Weights of a small mixture-of-experts language model, trained from scratch on English Wikipedia.
Size: width 128, vocabulary 2048, 32.9M parameters.
Experts: 192 experts in each of 10 layers, 64 GELU neurons an expert, 4 picks a token.
Training: a variant of Muon for the experts, 284M tokens.
Below are experts of layer 4 (counted from 0) of a mixture-of-experts language model. Rows are named router (the router's row for the expert), up (a neuron's input weights, with its number) and show model dimensions 0-127. Each number is 500 + 25 x the weight over its row's rms, rounded and kept within 0 to 999. Numbers have three digits each.
After each expert's rows: a language model's description of what the expert responds to. This comes from a sample of Wikipedia text that the model never trained on.

# expert 49
router:516446542531527494488517506513481493535485458513530469463485510530557490564521475510473511504519494494489500457532501495460496516465532477469488522505505506522468493476535523514501502524536481500487497465497522486507497515538499538471490526485488512522462536492484509476457459525544490498498520453496489524468540495487487517485483494497526483492514447487516554506474500537447489534524
up0:503489492522490469489506530478479495514519561491559522518499498555469479554486515485460498467530503494497470510515448511485470478516476444470493507534449479525491514484524490492514507503541526521501543501472507473505484499524511497501483525481488497496520507535524496508467488473478530509474479519473463480558484504470505512513510468546468493480527498492499519461561516544525461482505
up1:477448506477500455513534522504515498506485549507540483511492543493498488498475523485472514484494469500482503507517482540483515489516506482496464492456513503457517499550498515488570555502468482509479472494544507473545476540459501497505502497519437503505459513496538539484480535472518500537503503507504523486447527507521443473481517519506544526501484468503514529498513527493491487523504
up2:489515483499521502539491530509515460483501479496527477473540538486503490485493496521513541483506530463455484474447486504496500525504487458497533495478472490528518469509504467472478451492488458473491477514478482418488452506471501521490501497485518552535517516502516492481502476484531491488518500492449465510523488487488504493511501486496516510480469480518537505510440493463502564547540
up3:493539529530514508461501508581479529478535495490456458491461496489513526520521481495485513511495512512515521524486460500486497489512494497438499462510499485488546462484559489470483504497499522460489480508510523520497489540493524527484495492487520513532511501522492459500514514491517528466495533489526499459462493437479467527509516504478512497546549461458508512493512513491511475554477
up4:517500501462557471528532480493449486479518506450484527476533519527512533517441534512460490505479524505478519475462480541503467508453476482466524516493496480517483533470513517503510522489487504467463516441492520490522479530504513494475467541494504476554480510462512517485495484507485477524477517547508452561509501514531518502513507511493479485489544490491480526509519500505537485499487
up5:498507509493512479500499466479521505549475498535494477498533486491483524525505488503489520502507481502463516482492490478452498532473544477499522464503461479524524515489563518470487491534517530475528514494495490525522472485519509485492466494528517521496492476532525542474468511526515441532507549460491448527496533493576548524531483532481502489485532522517504508484528509523523449506472
up6:492499459491504506458504530547502456472451489496472495508503469513552464489461460482520484519445471467463503556501487528520473496470496541487536485495465467504554484499460497500541514504510442500508540499513493522505522521455516533494493475485487521524530484475531487515508505496518505449504529542509500473495455497514501516511489508495467516477514489485461481459522515517508507517507
up7:524471514522562478487509480469504491490440509530548464452531467524503488480498528491473528513500518494484513536482485561545492519493528477502486503514507463541508469520508469503514506530498500444522501497495487498530518489492500509511489503527490503484499517475535497439467472564500465489503470482499503494518516512466449502529466510484468495508529459541500493497556499505503521467489
up8:520500519486526518522533521505529497498528504483497516536522486493518499482429488467519459514484491479493497538494515519540517511452527538486511436474505489516510528489482505538512496494533487524508519462496491486484499507460473521461536495516474476477491545496463473499472415511478512475508519530526445500500492499477468493478460511502505493501539532492535508523523500568499514517489
up9:513494490485515502488511528536449525499545477543541520467497488533484553516492540521482494521456490476468507512480477541473511500532483463488504546537490513466528523512501468470469483491510550464519480509542492506450503522519503509516519474523500537496506492455482492507482483533508514526466518454509522494489509481439502502511446464518499487505538456488511507491501480488512524523463
up10:469511523511496468501482477488526478517484472510503520518488453530494507516499515552469487476517555490476537499521500557514551515493492489523518501492495505543506516480500529501504499543510468526521511507498539503498490525461554506482492508499470531510517457478514498445525491431462497536525482503495491493453508417479534517526505509502523511507497478513542506522477509493450514510524
up11:471476493491497492523505533542476469513494472439490503514503458513542469493496553437518513489527490520470469523511558504476462505484468552524442496521502508502515541505505502518490509494521537517505528490520508468516477547485494540480463497501445499494518502490510499492544502516553496492478476502500492497521488497539504525476499510504546477486493516496539507460503485525456468520470
up12:546492435517527478466507516501480504510484477471452493479483498523528544536502537503509530521468504512526501518501535481503482457503512458542471518486481502512535453501511526528516498509505537490461534500491536498473492513540470546495514498506494529464479509539489452506515530487495544504477465486513464513448511537552489476485513522477510482483510500460513500536506476518524526533496
up13:511484522498500477492527532512497459463487511487509486544488487490457494499470464465499505512502497487463500517473465506449475530517548495497508506465544517577498533501526532502485525547498471533520464507537460513487474539467506480513505514512512512545520520528512489475496464494526481534465503516492469521511479513479495500549475488521507515532469474495475440544463486484501525512513
up14:480461498459534489470502501516516511506501467474512466514486529505484499525542504473491524484486463516478508458461449507468499505504494511480470493516471538484513509486511511477527525458463476537495513472467512453508512550533470504541505507479510522502511508491515530491460483470514491510482451460497481511488467501453491472463482499481473475486463510502504482482529480474479584447509
up15:478507495520551470485528490499473497542528466507463488453464546494492525502528477453484503511512470500528498473504502463480476469507493539493470515453515562530471467523518501490505542505512503504462488455514503474525489513513474513495534511502520495533502534478503504514461456506511513502516471513483487492470472479490512484512445519449504449489523474452538527525486515509465534507495
What it handles: Noun suffixes ion, ation, ction, ment ending words, as in Vision, fashion, dimensions, complimentary, plus whole words like development, version, addition.

# expert 38
router:500498535491533513473522547549495481500522465533547477510529506509546551491545486510503494522499485473482533490530472497462497517504517463493506508470481493522514546458519518484513533528546486501494519472495542495500503556517492514447474489510485512519456472510529496525481498499515498489495494499495491523492513480522449495491492448494490466481518461486532503488460552503457498557483
up3:489500517538520487509524485517470533521474528530496531501495482492479453539490514472520550466458499503533544518514487474527486486542527488521514482476478547547506518494539520475488495473490511487505499494531514485507503493494530536512515502482509508479513519493514497474548528511492522478495504498495524536527502489512487543467513505490524443522508524507559540512549493552567520460467
up4:481448528491467466485453456498499467485503503550474501461530497518469526487529509566507536543546499450470485511553503503495491486509508498548514516518516496512506473506493474485491502469469519497493478509519462530522526504523444525483501516451484485516549512520502481508479469507487475507525478450483545505521485473502503507521457485493525510509529533532532512524498501502494480492530
up5:524492509530468495499487493495494515492539515541571492554468498474498454495507490472518470509516538534476526517476500493500470521492470464493553495474468497505501471508486518484504486465520504497502516516493480483496503495479499492504528478492491544482470521513497478545503486441477474503518486573468478525517436501502517492454514554494527471501473496460508492514507474543495537477537
up6:532474515473503520528507564514504478521525510475527524490498564499502479493491504498486499469487515508460449456499474481475485511508496478496521522494523471527493533541537505501526457517510515500500462505527474512463454495487482470492506502456513470504510506468532513502496474475515498460482561465455488537509504494521477476493527484493507539458513470494489486453574498523537506491486
up7:486508481475479512483530444515524495481541534522485530528490529487508499502500493458504541525468502482537512501503478509522485483477516539531529506466498510550534481516502518493482545491508499507540523523497490452508480490513565479509500458454464509495522516497475524506542496508540507529523535453524540464499477542521461492531489477491506531521529503494461502509461531522494540529508
up8:528540534495487514496522543485496516530454441496486466469513494501476502481483560510475481516487504557438519511492514524475513482504504526485508469467480469482472534485546496461492491465470535501536547510473476452499495523508518479521501474521512519502480450548461448466495489505486485542518499505473488496491542508491480486485496469510518480516528515527525479508534499493499509504480
up9:468515506564459536517507516476496507459523478507496495519517478521486509458504531520487495488528511510525547512532477465459518500525513509528489480531465514499501537502515497490507489469499479496535523480519480551520475528468505516516463544534502500450519495505523457514499525521518471544493541501492469476505556537495528501486498526510499473518523489557462512489472527490482450458495
up10:498518481470501529475482519488482544504463482507505462529507522494548462484489471470519477509502449487485497489467553519496512474468478517548495480488485507497495485459519502535458507468430475513514514476517472499561486458531514478525502514479464543503448518479512536496507479515505503478523492507547471500492525540505470476505516462486514510536485520518515525528476524534469518490505
up11:482492484502532508485508509541480482508450538534507496448495555518527511539466519486492528477482506520446504473516534482491452495512463464516551498499476490529528494521509508503521488485501556479474501487498520516513564492471479470507494530529520507517510506506486500504490471484472510461496475493538511493462467471481526518500534484488502518464521522465531524507532529536528560519472
up12:519497510514511473519473502443495500488527495521500499440564519468503513470509478507503487490478472498557519486522498494521467532516503507511526471510504461491521472516508499510496544489508506470487447549519536487504504521470522497481470538443499492526475512497450461503511463516517521490507507448489528531492459484484490569488533451502483520492502459487520485508486507518507531472474
up13:479497487515510490512518545488445495470485485541509461493539508499524492503488519539479492490492505500458496512508498528525513518537539519503526469521550461485477521454536475496481536505503471474469483517505528467432486553477476498491516460505518511483509476452525517533518521549499472511483491522513503571485525496478512524461491509477486489517505490488498478508498514547501468504446
up14:496488499566517493480509500473511516527463482500474510470514513507508559520506563465493513525545503499486473535492502532470484469496511536516485483437491453459468458517476502478522466492500487505524486481517496500493481484470504513518498479486530510476519526460501501515503489474471532516504497527501500517533488524455478505467454529474518531452487493476492461511501438548485524484526
up15:518474484465512452504531440516488501558497488501481520470521477515458463444528447488497478523499515483521464501454522506476527527495477501481494540497502509508517529505520521505478489455478511485538485506493506512494462511512486523508502454537527502528494500535527513474541463468521492520505473532565480488543483500516475481538449503470516499514465519532518495501495496484533477510506
up16:485540550486536508499520481499517462446511495488493486506467504501511489477483512461520473503556525515503454490487489471474528497481506467489543517515509502484489473530518543574473486558540475487474476470508474500501501509480489477507511494535516499518476485503486449510487552519504516486506446491536511497488493526478509479479472496491551486516493528456501469464525508491467493446517
up17:448529529459490521519500520497504513501487524516495494492505495491501495479480532475519545477494582506500469510493468462519499503564526497527526503479490513488511490510513475467535497536453478481516515520505511474530514471513507517515497518460504509509519512436467493479449511489488495481498511512460500520487463496443488510504513516501491495515492431469504542490522440462550499492520
up18:464538500542525499486544513465495522544478495534531502541517504503470501529481457485492525487507503482501520511544511527510482491503450500468485488505506514523521478509482511510507463503530508513446486506498516530482555476509476552493453512517521499544506508529520438521436531493489508503503500492549489494484499515496460527479516505462504494484472511581511496501467489504493505481457
What it handles: Commas, and some dashes and closing parentheses, ending a clause, list item or introductory phrase, as in "In 1928, she".

# expert 23
router:483503523502523498491539546531498452470523471494508498507526497537543504513512508517451538504539541451538540492517490521491477495460519501468548523480458481498506506469529530512514474504506509504505522482494495483504488491530473516484459483504486505475476459488491468504474494506505497466484484467482460501522533505509428490483482463472474488461512485480511519521504503552450438484497
up0:475526473498492535496510517495502495517503486523537555501510441553531535503501508516529485493506505495480503502455508510533466485526499483479491525473458492565476520469493515492494488506467503488519507496440436482514486509529513516507496532507521507511511511480565505511454488492469449520459493513473493479542506490541528521543493470507459506497492507484516549509505519521487452499472
up1:485484535506497485523461492522512469545515495491522455536509506555457477494501508497500527508511445499539470505511508525487500494475476505524530501492482493511536538541463549512504484501500492474510473486513548485469498495513496517512480525500543489485518454509487458495482480555539506467502523505483468444497490491538522503532452532549506496513517492504524540431489491488484515513476
up2:485471503510478477484546528507487502486497493487500490513459492502493518510497531443478537477465495478479500513479483475484515480464526550515495480502505478496484488505503508492481499480544511516557527491468542472515456477487488504493513466495477506515457499496537494522498480504498476504422512473527494494489514461466530497451460517497472476481500453468520507498542470536464515422525
up3:515498540523518497491528514521529540524525472495507493493512510519518535492533474468525489528522505531508464499483477519510524515491529509470502508504490538453470512516507481465474496488484506495517517489469513547487490492521525540495524534458473487470474485473537494460466480529458516463472533479527526433536483487495497497485487520497493496478506532526502569513502513533496459494580
up4:534514502481519483475481531499481477522512494511487452529503529499503499544521468475480489495474487513524499491484503497495527515470464566499555494514502533485520466501550512493531503447496513476492495490509515487489479473580474511491509503481478487535492495537478536495499501541477503497503503424481446540541514513513538489471483495497536487517521513502519515501526501479441472524529
up5:495415487501514465490531513505504490519496565472501523472490517489507481492482519433462542496444529468478504474478562460497480485481542509465552498522535489510469516506492532512468506513513501501462529532501519494530477471544519515503484456508484510530503511515521484496495476488529459497514459465505470535506490506515469509508519500499516494500494485491519475469469506519489482531519
up6:513470511511520451465509495515506488507505488522503505506498487518522508491519519515499504485509513506546578485523482468503496517528500512439531519488541501564529484486550460470503459466474499484496476528479508481516477503551478515477487480488465493527477536519469482537487456514465501498512444538461493501471525450486516523506519507503449478501547471472516481480500483504503511484501
up7:495547508507522496497506536461487486517523495490509486533535490499495522526467503496435507486533536491453511507479514517468524556495515487520466526538453485506499506517500466484505502523523450517518534511437509454483515505476480498516463485537479493495459535490467513469466502513491546494484459445515480511477478507473550497448491491491462487467507491503469511490509485497465497498522
up8:479503495490536483481528509477483494546472510483484507507538586538525511496508497500467521508496538487504523516519528477502467497547489483464486479525465489514522493521499507501481508516513469459479539483540490551512498488494464516478519523526478495511464533525496500487528494502487444526487509466560498542505563475541471474508489505469515505514471460505498490528471490511486475516547
up9:545460531474477542485496461490462482514499476477477546471509503527538541549484545457501496505484477526545524457526501523500488559506474473461486506523517509483495473509514489466478507502497493470516524480477512434468525503507471525476532510491487511488505523464519471508505495484501477518521504500538475496483488485493459501541468501518493464528500553528515507501510530457514477530502
up10:460528519490541504516535521516476499532469481509508506469476491476478532504479497524523533477463498498538520493516459579479527505495531489512576515511472546491529502563495505522533491506512507499484467543489506479473467507454535490543462464527474454504500518522475468463523503506524487474493478485489491512487498548499473506518466499523518488496498488480497493518537475482484503507498
up11:474508532526479513482517514506526566512504490490532517450523475514450514511524543493491515508521449462505493508514468497517496508550493535490487499472490482501492533463549500523480489477476530491489498472535473523555464500487522537516501500481509482497438485535499514483474498495505486473507527450494439490481475488466432509492525517498528479477512496524499484495472521471499473506464
up12:432460488499525517510494504433492484507482453497458470485527531508474520492494494499488555506513479505503524490492482489501508494480506543511497520514485534534504500464478481509479509553538481509472543482465492515461490535499461474527477469470509526505496463474488487484477525502515500481470488490500496517503501547498486495524498455559492455458492464549500539445504531499490493500501
up13:475513490510524468532491508517484531478541539500479498499427487489502462498526488525482495522478459456529473507464499505488474464462498527488519476489521533505515488516508530515506561499571511495489487492499517479480458504465527485511473493510526519521488504531484487521484537482505511488456501515499456500514496498488474499484541422465496515489524503472532505492539481471512452516543
up14:509491503510535465465467528538484503513509449491480483478509512479501521521503534534496569454461498495451456487501528517470496502506528492484527492503456502489504523490555561502477509480477518516481523492460473498432498513447480494491514486514480495509529530495490520490483503449502493441491482499505481494532503472525488478475533453495466476476530499500516500468506512500467478481485
up15:526494495451476500512545490483567540473558516532542515474518510470520477461480507485562522508536474510469486494540459513477524510482479500470506447558491497550541545501514516475493533514490514515527496479517504517493464504523502538519482475484466501509508482489495526484473489509454501493501479500518510482506474475507495499511511500469495520477486489550505470483492491517490533528454
What it handles: The piece i or a consonant plus i (ni, gi, ki), often ending Latin species names (duseni) or mid-word (Nazi, field, fire).

# expert 30
router:505485523538495477434520513509495469504505455530493489532556510516535528492529484499488514512510496499533506507553478534476491516486526477462498495498436504514497536463518514496491539524547480494469497473480506458513489499518508498495481500501495514516459477490537507521484512492498481483487477485484484533507577497508507490492487491459520467484525477529508531519493506543464464501416
up3:461494509525501477501536507543485551484500522539462556504489495562496475494520475472490512482510497526538534507511503509457509517489466530480477497521496495522496514516489543511528465465553527484501529460483499531471511488461535471492484533514482503492550487538520506495505478450474497530482484547478499506525478471485453529488504505573520485498470497507515506520467499493506484487516
up4:485440461540530522455502508499522536512450516477495488492524508520527476540541517510506476478488492487492488493529490456469487510507528537511528539462492516493511479503465545494523518473531517494508457502526483525502505491465489501534534543514543504479525475500520503486521500485509442517491468521492513516507472492495507539472503486465501481487532473503522492536515491577530507517446
up5:513487460544486522508541548518543476497473484505525485517502500590514485484484499506490547493443520489466496478494493515456492521472530485532553493510480515518469485517502517510497514575507486502491474477520513502522509488506479504512493476486537527440511471503533515453498465476496490491514509533475457505495498486501485493516495474473529478470474509486498516539540497534501495521464
up6:494500532503499532510514544505467457526530474509503475541431471530493516470531473469485498478502532495478495452511528509520550460493476549552555484489505460535462510504481534509470526518523495516548498491492503506530495483478499503531498503515482477493497459515523519512490502485488494452516530485474504511473512521531525534515474473469460495509485526527488499538490517510486443497515
up7:484497526501489492494532493496535462535512470503520521525501530501463473470466517485468514510491470531491512482499431515494489482490548481480529506482491474501556540510527524508513554479506516466528502514489528513512472490500505484521529461487493484496471491478536483500466496525491509511428498521525518509484481477470503471476478486542493540482504538454503521441491499496461485437522
up8:495483487548552502494484511506533509459504502511506536443496501467520492537499520532527543509431484491535457474444486466469530492512537483524470482537518479476515497503513469501485491530542496489498475534519511474507511464503495478482509510513492511540503541473476503523477535505465487461523516502489461471467514493482488512497485447488545475515522488482531495510522458505464516497474
up9:499478512467501501487487489477506477484539500506511496525487505466487428498501458465478471484509529462505494512467479479516501502504494528482461513461456529460487527498446503517468484506503519530499485494474496524468541502466496477484502479475531508512521532521476528512504508494536483478536543488501511470502508522524530536470492450505501546544508471432466486528491534537476456513479
up10:511467469512493509508500560526493482489489462485486466519504509556464514497490490504467460498518476560459547541514506563478510476514505508491499491492512475513484545467519467488533516488464512478500537541515493529467515541489466492479490505482472498532525521548516514494466551534519480539469480522526458502481514481500520481469473520508504473491483500518496513492474481520452512495488
up11:492503520520512535486524538491516487527494479479516497523498538529537492506492501499506512441479452497477511492488532522500492501452547506530513536541536433519508473482469503469465514448508499469510487518548458446450528512473479495525499504527492517483483463497483493540448506511518503536472495523465518513465504490477507495504507508466502493493468512534511469507565493493499497513507
up12:462515518516542490488496521454499512500523514493506513526515475504457466520472490498490460522477489482510496528492489501532513492476528461473471572472513473464473538481458518501508510472513488483514475498517482524487518517534460497482499498476529522499530560482550523493482517502540492529455539505473531495457498492471498465515469473547508483464490493466430511475490506504486512476503
up13:455501473500508506496500511499516503554537528451468494505514504519511487467482489527517476525464462476479538493503462502509474542482473476482488522495470481499487525497503492511472457511511499522517522482487512489496519483539541534541535514492500526484469486526514488556510516513495490487466440495536506535505515528469517470473467502504500502508511489510489502541581510476479445438482
up14:509514503491492519479527500507478492499505510435508464530525498472506500464496484482499487476468516514474450512527539480458531492485572516488499517472504536496456530494495522513551506491538508488497498477497550465518528522522515493522532532482495522422504546480494499504483520499540521486516476500461506490479486493497527499436484506466480469497531526508495516551511521471454503503496
up15:483521505468506466481527480478476515468474537532488529486523515461528532460468462504538493491483472497459494466509478511489493491474493492461510532451526509530512480514481521536511513526535508539507539537517515520546502503501505495484484465518472475451470509499487533496498532514528486535491505495499479528515487533489513488468446506464520515480484481503435459509506502482474519571493
up16:520474475517490487500521500474509505536534489512518469498527494546521516531466481491507504505522472449504547497546494480490496537537513548505459517466519516509492486463471480449492496468488505518503447558498479528460509534487505493489532497510470516512491448488482492482489556468503485504515492538549484501483519513452447493488522554513523462522509500508486510517487497508514545487518
up17:484494505460505463522514537463527487493510472517490458501544518492495520531511500511519462554495486497495514478520545497501525499542518520515499472546505445506479508445498562487529527521473469502522532486485493520522520516450521485503485523526498479464460492480512498494506540482519547512516517525510507524546527541495502504479482459508536466505489511477461478501475476537464469482478
up18:535497517534492497505487557505497524491508502519486530495529512522490520531521499522515499489455483512500527557510509492517515546505476490540484515512512532506505468510493523426490553487494519487536543511524468497475492485524502528424489486479492486502539487520488485516492462513493490493488558530482511503481492480460508497490545538470506566485522501500491541496493521527535448523495
What it handles: Semicolons, table pipes, closing parentheses and clause words like where after dates in lists and tables, e.g. 1849; closed, season);.

# expert 32
router:486474531508528499505515500514496529552500477534546495527528504504542507500538479498504517505499563464490522484519510541492485497501539474473500512496434480545529525511488483510509499513517471524492535501485507480502515513531484500498515497483500510525496472452511500499478484523469495461494472477486487474506563526548449498504460439499537459470498494518533508501424499476484481489505
up3:514472488478529500460500509545490508505500471526524463433466503473560468509495502462535497557517544488512503506536469502526466515461499502528495495501515512505469503480465512510464505522470532469531540491535468483540540555484529496514509492498531500511500492525510520520517493521465486533505544516508516508479526497483475463502510483499466484505503481496512499524476542489566510464490
up4:476504536524507477477491550447503492521533520552525505496507492573488504488489531530523518540506553476508534497467465494502495559498570477506488510478527471456497517475506479513508467540504475506539526481484475469511487533486475491435484506515523483516528522497514474485503517514520452509477493518517501536473490521503525508508468476488495516527481474544497505512473502491480510489492
up5:488491485490489494521466510506516499499524472466523500487507497524479482512504497515541523485478528486479510529452483527461492505520531479455469491486473526514499521478497513472519455526491491530511477529504472494461505501462505519493525532496448466460480480514531492507465496512527480500481468501480492509506536467492519500509481478459432510486487440463460519513482484537427555456490
up6:534517521503456537501512490500459521526523500493482500519474507455513492473514498537477541498454509473500511521424464482469465473470508478487500487501498529506514509514509522505505533520542443455471502517478496473515444483509510495465526516503500498469516523472502509505540486540534463479485481486485455525434464471541516515519479485495525493500506505521536500512491535497462504478483
up7:507536516459517527462489549545528530510512517533454529496471489530482505503479485500490499513484473485501534559470513501518481503466479480472517504537498493465504540538497539504451513525502513479513491526469526532508481461525519488503506542513491508480462505476443504496470514485462479498453485492512504468509510495460466470499513445547481452472503513477477507526523530469504491501507
up8:515482537477492506506527511488471502501503441460475463517552465520513492517456496508483521478492515488472512487507476480475490513455468501520511501534493529516488519505541489512516531498523456516503543529482452512533497484528483475503428475516479510483543500456495465509515487534468489489495499495564487452494518471496480494539552531521503527539506485521539509485511532498472513514486
up9:480554504522485506495467503479460522486468498524495525509532529532522495522489508492488517532482543469492516499508491535497513481508496501482494495504496537461517514489482542526457480519522457547516469476504449450498474469478488458516462530508531499486470496511521477491503450497458469496529481502506500525480544528508534483495470439461497518511508538505530446481484520502461507482535
up10:519513510510546475542496531497485470501527541476497511479487510479481489542521513499527480492505529501514505502490489488495461529481527512537486483488503452524488491517505510508472475469510484476512459508486495452553479468460451567484474493501435520530468486457524483502531533475498506476449515520467502464501518540501528495523484467509454506464526535492499507507477458469518505500511
up11:491506480501543480471564489527470502488531486476528478472460529510485508486499477536475507485469520500517483540458478457498536534520479494525485506482505489562549526518506521523502502521474495537499518555463504468480494500463512546495518510483438514500476468525469496513510497496487528474522521501484471533528519488497476489553485508479489485511497510493470473488504453517509564488510
up12:511449516485518474445534527489563504458488503501450434464496479492527501500544496493488477511476529483515504525482487495506512455561513508523485482510519509536552477506479489531510542490478490497466496454479515512496462487533505501492501505497516493499504476479488491491502496526468533474537483476494542468483486479501479471483465482447465488503547519449504470520525494500501502488519
up13:516467502524497438510501491497477524539485439538478506519564504509548492497546494467469517509508504471473522510505523505516483488520491548485502486518496481483471526513472490490507459499494511496492524459492466489495503496471506462490492500472443504558460486496529489492507519537494491482472485501546509501481472451555501509490509476529535508558486526486513480560485512500464491492504
up14:472537522487506518488525535448511476512541491480543498491494509496476512506478530522480475470492512469500481494484483503498502550474473486470484529520449490505489516492437545481533485503501449552508521503538486523481454503472530513511520509468489499476526531509480460516489532493457502485492496523529490478521532536581499507465491474477522481470513501518502508501505455483464487490465
up15:496500504512490451481481493536498496534484503478521523508534487467514504521494498525520539525473505482480475506481500518506509501472507493489462494539480509514526502447486454450482532534473482544498531507494468495527522515469452513483509471481468483452521497508519441538509497503482471520492479520483489476480527517528484505500537469477483492431479523480559471464508525524513492524560
up16:490518515511491489493554525497500530519479475526548537518500521492498465450513528532516502550451479480489484531492483483499458498525507502460481452489513473513507534486498491501521529456505471474500532524523506507527463544505523526480456510473529498552532490514498450528524499473505460534497504464502509517506581491486491500507499486512507469511516471524489534510518526504521456511525
up17:470523549521541506520518531505498450516469488541516497509503525526493553490482448469484485465477469488512504475510508503514488478506526521510545517506522502527487552529481468488531478454471490485509532506487496466499460532484501516498543467520486519508445491469533519470529508529510494472532484481476487503526533472494480519524506547484526459479451475495514515487455481470513495530497
up18:487491471435515497519518496522522520521558550558507530511524496498496521504498516488523510539497507521501523515533491556522497553488497545538498532509501544528517512499488466528535529459502493502467535489503479508530481499475473474499479507479465486495510508515473500423492475486540512523507500455524471518504486454545536464517499520500516507476497498486499509504528522517481478530478
What it handles: Mixed group: raw bytes of non-Latin scripts, letter m in Islam or Slam, the word "the", and other stray characters.

# expert 58
router:499496506531494471498560505546498520489503478503498500502552471504531538515538456537497484531539491492498500491515482513474496492490552481492487528491441479499517501453522525491512485527521484501454501524478547503504456547509490500495475529480484495510482483480547460476487499526483502493514509506464486509464494509546487543501484503512573474476517481467542493542503492556487504506482
up3:521463506513525517484535500521544504510552518461507504443498477517505558516521488478501524493483475506505460504503495463494502550493517480497478526515500556514531545511515556487529477470487476525483472507467484503487475492501487524503494481465489519522504499483514486459469523466482477500549478516505527483490539481541424494494534532501471481516512537533526506471503536513493505531511
up4:484525501490532502546528535501538526544481482486487525489485498528487508539454490506492466482543500490472466477514511451486494538472525532496488485511500552499513468470469473530478522486548504484527461524497538513499484471448467472477491506523496503486482480510530515491512504518470486461474490487472454518511516473548483484545530470483514488478517448496492533499512523511523461529534
up5:499568505511486478489534538529500483518537480501461483495493497493508509496501475496518506508489495476504554480485474553559472506507486509507509498511519500515496481497501501487445505458454494461536484523494493514451482532536511514466526546530491518472489499450493461427470501523494533492485536527523502506467472525491571503516479491496483506460492509456498515510460512500498493504491
up6:508532452524501479483489498504452532531541509482488519495524499438517510526482474507500491550485479454457442475504510560515515518514517490510508518488520501483489549545524501505472502483512470471443521519489516459525475470444516518472457469478498464525542482494499512512497501485477474463482532514523475524469460488531497508500499520509500501485528504480455512507514490507498497535505
up7:473514499483541489507498506508474556505471506460477511503528501518513527537505471517505506508518493506476523498499492526497445499478527515497478444537479455494513488528496515489520545507553521490470527490514527511479467480495490478507456526499546477511497483434476474459518484530432469478492545513472526498503458521482474468522469519492469487510523522477520549529500485510491474518520
up8:469500561458519484523588521517462467502491530489496505492504547517501504464490495486490454542521484495512546509506493465501552475471473487479524483489494515504498480497533511493445472437487506513474501498499501513520477448463481527530498520537521518499467502500514487509508478498482498532510526488495486504477532515469488478541508500493567499487510521501510492516513520549475461496488
up9:517538556500516541518513470523508517492563472507540511554482498506497531476475534511495541527498501501491476516518516466560509485501506517491534479484440484529541513515484499493472509481474545521496518484504509495474502488543503478497472547490533497499467466449480512489476491508506533486509523476495522454513500551491486510528457523492517513475524517485553470499488512515487478533524
up10:527472484534468481530488513504513515538524470530468510511538535499523536498505512498518490481468497478508493452472482488490542529487473546528494501463508470518463543464535475522491498482527494492495519478467509502441477476508480441487514523506504506507487552497465464485483489485482491442508489546497523437499484494496521514489514464510518472515518505539454488485506460488515451488506
up11:457501515502466495480498532484497493469514536462557483516533510476531518522548516495508463488546514508487472510467499446517491496465524465507512502484499497465519497489498512486502544561505533494534507514510453486514562468502486462442511494511469482486483508500556487496475474552521496498487517502527484519490487511538526460467517517489557508483503477472511527532517488483509513497488
up12:471504502514423512516500500544492493532506512518501504490467534496514565494543497468482452504483495480505472511501504508530476459516500483511538496484539465532508454479475503509531518420557511546488532514484480505501511474518519507526474534462482502522469509486531495485494547531514498495499483538463488492482539528484501505455503487513491525481486494485531501512475505467512475466486
up13:456535490490494466518507516460478459522494498506494486540492513449528506492460531502515546516494500519474499492526470483513532539463456515541467492473557491510510534473532534500477507494554486522507489517506524533513524532465495486525487534528445475505485515485559480518493502466551443477524482475498515509511505496524515493518506497533542525501489510473533490468529511507513504490498
up14:486495543498515461474487483472486487507488497485488527484501482559500505541466459479478481502533479503521474486496529501531517560524482491523498440508532529457512515525487540500494485528482495540505518464466506550491473467488499484473487526496475470508477490474502481487496457469494548538529443499508532484548491491496471485482495487511513504538488482462530456537470465506520514494494
up15:551485496477509467470542488513499522482579476540561517503494460505511498498511514468503465527500467516494536532466488481534525499500533545456495486525512475477522492483469507494442496497493513514508491507448490518472503487481521508486454501533515509518484477503502503472467513476474513489503526524502493486494508476492495483471446486506497497476499521460442517549560495511524496473515
up16:506433498554512480505508467488479502518519515508468512502502476533494550486455500488506512531495557508512474449495546458465486500519503484518518510467490484475517483481539515474480472504500504486460522499521502494516531502487494470476480507474496534449490487480548516520438525521542512531549497477458501493469525533494525458470489477523536472510496535511502468510510491532484493494496
up17:499480485475487484522513508497432483538505533508501504491518481477456503503482505489468492503544466508472550508490497516520488505505507514501525442459473526499485494538487476496517467510530524493512493484516524457516544522519530529476440525519511528495476532488515446472526467511487495481516505482509506493514531496506461557471477478548513495537495464540505481440488473505510467472481
up18:532488514509488487515525524506471566496496506478488502480528510518488520467529481479499486460506483501499487474436488492459481517456478516506513521513487479518497540508515550522495508501500479490453487510517486543448547529507508491488477507439523542495520508530526529501458527528472481490499537499526482498445523489510501519481480494525556485497515438504488495467470473485474462523525
What it handles: The piece ub in words like Coluber, dubium, Hubei, Publication, plus taxonomic order names, "sub", "or", "&", and capitalized starts like Qu, Gu.